Experts of a small language model: vocabulary 8192, 128 experts in each of 11 layers.
Below are experts of layer 5 (counted from 0) of a mixture-of-experts language model. Rows are named gate (a neuron's input weights, with its number), up (a neuron's input weights, with its number) and show model dimensions 64-127. Each number is 128 + 32 x the weight over its row's rms, rounded and kept within 0 to 255.
Before each expert's rows: a language model's description of what the expert responds to. This comes from a sample of Wikipedia text that the model never trained on.

# expert 11
It responds to: Foreign-name vowel endings
gate0 [117  78 145 119 190 154 124 137 135 141  58 105 137 132 114 128 131 100 119 137 139  78 124 117 181 124 172 117  90 118  77  89 152 150 106 189  99  82 160 129 120 193  98  47 156 176 153 129 144 146 196  98 136  98 108 114 127 108  78  97  89  84 122 103]
up0 [129  65 149 120  94 127 124 128 120 113 119 152 180 176 167 152 183  89 108  76  65 150  96 158 134 165 133 152 109 145  83 113 102 143 152 127 141 162 170 141 118 157 161 147 182 152 167 100 116  57 160 135 139  95  81 154 137 143 138 126 134  96 126 130]
gate1 [ 94 124 143 107 132 146  77 155  93  99 119 131 100 148 115 101 155 135 125 126 129 105 122 152 116 134  95  83  95  74 108 178  72 130 169 129 121 152  93 114  77  96 102  85 116 157 136 180 169  76 147 103 115 128 141 129  77 119  99 136 123 204 196 127]
up1 [145 183 134 132  70 123  50 153 110 145 162 157  66  66 120  96 172 121 137 183  94 148 125 219 135 140 172 118 130 114 156 100 100  69 131  86 104 118 136 109  96 178  98 131 101 126 119 127 144  82 155 101 143  96 150 146 175 154 181 148  81 130 146 132]
gate2 [118 101  68 111 115  92 158 106  99 116 133 197 145 153 112 123 124 124 159 136 146 167  78 106 142 157 122 183 113 126 102 201  94 155 136  85 102 121 115 169 115  91 138 120 165 111  94 133 142 184 139 125 101 105 154 109 120  91 125 127 117 121 102  98]
up2 [115 112 151 135 174 185 122  93 156 161 136  99 127 125 103  54  51 124  91 184  89 153 145 133 120  89 119 132 148  98  91 189  47  97  67 104 136 161 108 116 112 154 103 123 102 142 149  82 120 141 166 107 128 133 183 112 139 129 142 120 168  86 117  78]

# expert 10
It responds to: Word-internal suffix pieces
gate0 [138 122  96 155  84 142  95  93 126 179 160 123  99 111 123 121 151  70 189 125 167  95 155  65 193 138  97 194 109 107 143  95 138 146 111 123 102 132 144 137 181 149 137 120 143 141 105 136 128  83 133 161 171 135 167 163 188 115 164  61 131 113  97  70]
up0 [121  99 198 104 177 132 133 100  50 148 120 151 157 132 164 108 107 114 133 168 140 104 109 195  80 121 100  90 149 144 151 101 178 145 192 130 156 147 112 177  93 108 111 124 142 119 173 119 110 143 209  88 163 164 128 140 146  89  83  87 121 120 190 144]
gate1 [118 113  90 130  81 125 134 121  98 136 118 108  71 103  98 133 173 119  86 210 137 189 103 150  95 145 135 232 137 160  82 101  81 135 150 173 133 118  97 124 150 112 158 138 161 141 162 134 141 156  99 128  62 108 175  92  63 189  64 126 150 125  93 151]
up1 [145  93 119  84 162  99 149 161 179 150 101 215 114 139 147  80  52 105 105 141  86  89 128  94 166  82 127  91 132 100  87 120 124 122 155 127  94  54  87 143 104 161 102 121  89  97 163 155 105 124 114 145 163 212 110 114  89 115 208 163 107 113 160 118]
gate2 [138 114  90 184  95 105 119 155  93 122 136 131 167  66 131 161 142 120 152 143 167 105 126 118 148 145 143 179 201 101 184 162 119 129  75 108 113 103 135 144  87 187  84 131  99 194 111 120 131 102 226 116 131  88  90 103 123 168 184  89 131 140 143 151]
up2 [162 135 159 112  87 150 113  64 137 110 107 124 178 136  62 156 100 138 117 152 131 143 122 152  95 137 155 131 125 149 129 172 145 121 152 113 134 111 163 113  91 106 137 141 162 151 110  99 135 129 123 159 136 167 170 139 144  39 109 182 150 128  55 120]

# expert 3
It responds to: Nouns of action, verb endings
gate0 [132  86 153 119 122 181 158  82  92 134 103 147 110 124 112 168 111 124 135 134  89 116  88 164 190 137  71 106 164 137 144 126 159 148 145 121  87 136 120 122 165 188  93 110  56 120 115 150  73 133 126  95 159 158 126  98 139 113 156  97  93 158 107  97]
up0 [118 157  88  95 112  96 191 107 145 114  87 105 162 102 139 138  67 153 165 159  69 183 118  34 141 128 136 121 210 135  91 110  89 126  98  78 163  68 170 143 170 152 138  67 168 115  63 117  95 142 151 182  79 131 162 125 112 112 142 106  85 163 187 181]
gate1 [103  69 146 173 100 106 114 148 134 141  92 125 123 119  66 136 108 167 133 125 128  79 144 133 132 136 118 165  99 157 119 158 127 164 131 141 136 103 152  93  60 141 169 116 130 145 154 129 139  96 109  74 158 108 134 139 126 186 139 125  60 118 132 144]
up1 [177 107 115 154 133 118 194 140  97 119 117 102 144  86  88  86 129 133  92 128 169 103 106 122 136 159 139 170  98 162 105  85 142 126 211 129  54 135 113 104  74 128  87 144 148 112 155 137 127 151 125 137 130  70 112 111 167 108 104  92 152 194 159 124]
gate2 [169 117 107 152 114 102  81 124 169  88 118 151  76  86 121 166 172 121 112 148 167  80 140 149 149 133 123 157 153 106 140 111  49 124 126 137  92 160 121 138 207 135 124  84 178 118 120 154 139 130  73 168 100 119 118 161 110  91  54  95 140 161 186 132]
up2 [144  87 143 152 200  96 125 151 158 168 120  72 121 181 130  88 162 122  71 138 186 124 194 107 124 160 180 119 184 152 102 187 129 107 131 119 107 150  91 126 108 158 118 122 106 106 154 178 114  72  77 135 158 136 127 112  73  66 143 166 148  46 117 152]

# expert 57
It responds to: Time and circumstance prepositions
gate0 [118 139 165 122  87 130 138  79 158 144 137  62 108  90 134  92 205 161 128  79 164 128 118  71 109  67 118 172 182 150 100 131 159  64 141  65  72 136 139  72 112  76 105  78 157 114 147 141 136 134  41 139  99 103 140  83 174 140 128 159 127 115 102 168]
up0 [174 110 104 108 168 127 126 167 151 191 132 143 147 141 174 151 153 124 111 129 114 127 159 122 112 123 152  96 126 137 130 131 187 114 164 115 173 106 133 150 122  85 131 125 174 153 161 107 198  92 193 107  97 202  97 123  88  89 104  96 112 151  85  82]
gate1 [174 139 128  58 134 152 169 129 164 101 145 106 114 150 188 152 131 114 123 133 146 127 138 133 194 168  88  71 118  98 143 111  51 160  93 140 117 129 114  85 118 101 126 165 133 126 126  77  74  74  85 108 133  90  74 125 124 134 127 125 122  89 145  85]
up1 [119 103 163  58 134 115 139 191 125  73 141 144 211 122 122  97 114  73 126 112 135 137 231 155  98 146 155 115 115 152 124  84 138  91 108 142  82 157 202  84 197 122 138 114 169  74 107 120 161 140  80 165 141 154  94  97  90 142 106 139 108 122 142  88]
gate2 [138 150 118 123 119  78 113 102 127 128 124 169 146 144 125 111 234  92 112 140 137 152 141  78  99 119 183  93 108 140  60 104 141 166 162 138 134 104 152 163 143 130 160 156  51 133 100 183 134  97 118 105 121 172 163  88 140  96 122 137 162 151  94  77]
up2 [167 109 166  72 180 153  99 149 118  95 109 115 112  90 144 111 153 146 145 168 124  92 135 129  75 166  50  89 108  97  78 190 157 111 141  87 144 144 159 130  54 127 124 173 170  90 128 160 148 132 144 148 113 131 127 127 107 152 133  73 169 124 134 132]

# expert 1
It responds to: Mid-word English suffix pieces
gate0 [103 121 126  85 172 166  90  72 135  89  95 129 180 112 114 132 219 113 156 194 119 103 164 151  99 173  92 122 184  90 110 120 125 151 164 128 184 150  88 167 111  98 169 139 163 173 174 137  93 169 132  87 126 116 137 132 115 125 166 113 109  87 200 139]
up0 [146 198  93  90 130 224 173 112 162 106 107 144 207 109 129 132  71 129 109 158  90 189 148 118 102 187  87 172 113 107  96 182 146 112 144 161 156  98  98 109  96 146 138 180 182  86 101 123 138 166  41 118 109 106  94 116 151  82 138 126 105  86 126 119]
gate1 [171 155  60 120  52 180 161 112 129 176 136 112 100 116 159 100 135 156 174 135 167 101 178 111 169 154 136 151 105 117 122 121 161 106 162 125 104 138 100 143 131 126 217 193 158 133 125 164 146 146 136 125 119 121 129 133 155 130 177 128 174 125 122 110]
up1 [178 120 106 152 157 123 162 122 133 149 167  77 139  61 153 161 120 103 140 110 129 158  60 154  99 115  89 143 164 235  88 155 142  77 118  85 148  69 153 118 136 118  55 114 143  79 111 169 124  62 132 124 158 135 152 134  98  85 162 148 160 149 143 101]
gate2 [143 179 127 112 130 151 141 133 145 103 179 155 131 157 148 166 111 143 146 122 142 129 134  62 169 121 181 157 112  96  82  84 148  93 102 122 116 105 204 156 105 140 150  81 104  90 128 151  91 131 153 114 107  64 120 118 142 140 118  72 150 145 107 106]
up2 [103 144 128  92 116  89 159 103 138  83 119 164 154 135 179 161 148 180 106  86 103 107 188 163  79 138 131 123 157  57 155 137 162 135 167 133 139 161  90 163  97 128 131   0 159 107 102 137 126 166 151 104 119 115 120  98 107 121 133 129 142 169 178 127]

# expert 35
It responds to: Place-name middles
gate0 [ 87  94 211 120  88 133 168 109 145 155 116 140 134  90 153 185 100 187 142 106 130 132  57 116 165 136 147 106 155  83 107  77 148 141 160  99 150 111 105  93 168 147 132 144 134  69 101  76 106 156  65 161 139 144 141 159 157 116  93  85 117 122 128 145]
up0 [ 85 162 124 192 113 146 132 119 151 162 132 148 149 129  82 111 118 147 135 103 111 100 143  76  86 152 122 172 129 139  99 147 138 195  98  55 114  83 140 195 153  63 117  89 154 187 141  44 162 115 174 138 137 138 135 122 119 139 163 115 180 154 110 126]
gate1 [122 139 175 109 111 132 168 133  72 186 135 109 118 157 178  68  99  84  81 137 158 131 118 125 149 143 135 144 112 146 162  97 160 151 175  93 134 151 190 131 104  62 157 102 168 158 128 156 111  64 161 182  93  92 146  93 140 100  70 161 117 142  77 188]
up1 [ 98  90 123 133 139 171 177 139 159 109 143  39 123 152 151 163 100 121  89 166 183 130  87  99 144 130  63 134 137 154 122 122 100 182 169  86 128 109 116  81 154 118 116 139 103 122  99  88 104 145 142 132  54 158 135 126 120  48 133 160 137 133 135 113]
gate2 [115 108 162  99 124  98 110 122 114  90 155 131 120  96 118 164  90 122 181  74 123  88 145 145 164  92 125 121 129 112  98 147 157 103 139 129  46 127 101 108 103 114 116 110  96 166 119 126 103 162 114 127 139  96 132 221 156 143  85  90 167 106 141 112]
up2 [139 156  92 134 169  92 109 162 168 125 165 148  98 145 100 147 108 111 149 122 191 170 201 101 143 192 118 100 137 107  96 138  80 111 138 186 152 205 215 113 111 196 146 117 108  68  69 126 127 151 103  34 123 127 135 144 112 141 110  99 172 171 101 139]

# expert 58
It responds to: Content word pieces
gate0 [107 116 106 140 108  93 167 106 160 146  74 131 116 163 132 161 113 126 141  75 128  80 148 140  92 102  98 113 101 131  95 136 163 163 146  97 116 131 151 127 132 139 134 131 161 129  88 130 149  87 148 177 151  95 207 130 154 161  94  57 158  85 185 153]
up0 [136 141  91 112 139 155  68 175 114 153 106 141 186 159 148 120 140 126 142 127 111  80 111 147  70  65 128  95  85 178 136 107  94 142  96 131  60 114  83 205 109 143 176 169 107 104 134 136 148  75  77 148  78 175 128 145 163 109 114 135 125 155 160 161]
gate1 [136 131  59 141 131 116 163 120 155  74 116  79  65 139 121 185  82 113 111 181  68 104 161 105 145 141 172 109  83 161 172 120 123 123 133 127 144 118 130 113 152  99  87 138 161 142  75 147 169 141  79 150  89 152  74 101 125  93 115 112 111 137 167 139]
up1 [ 72 176 144 207  60 129 132 118  92 120 138  76 141 107 155 142 146 131 169  97  81 132 100 128 141 168  99 129  89 110  83 140  34 121  85 139 119 139 135 123 211 105 164 105 101 180  92 197 132 104 137 166 147 149 104  90 160  67  95 140 176 116 158 174]
gate2 [ 88 100 110 148  86 117 136  82 144  92 115 108 126 117 115 171 118  83 147 160 122  82 169 133 109  88 142 118 165 158 125 135 128 110 166 132 101 168 118 124 168 125 142 113 118 148 140 114 107  88 121 175 116 191 156 137 159 121 183 103 116 149 157  69]
up2 [123 156 131  58 171 118 111  85 145 135 132 115 168 128 103 125  73 189 130 153 127  89 175 138 136 134 169  93 161 146 143  52  41 153  58 123 135 129  95 153  48 118 172 118 139 114 119 105 107 136  93 153 115 190 114 180 101 171 144 107 153 106 120 125]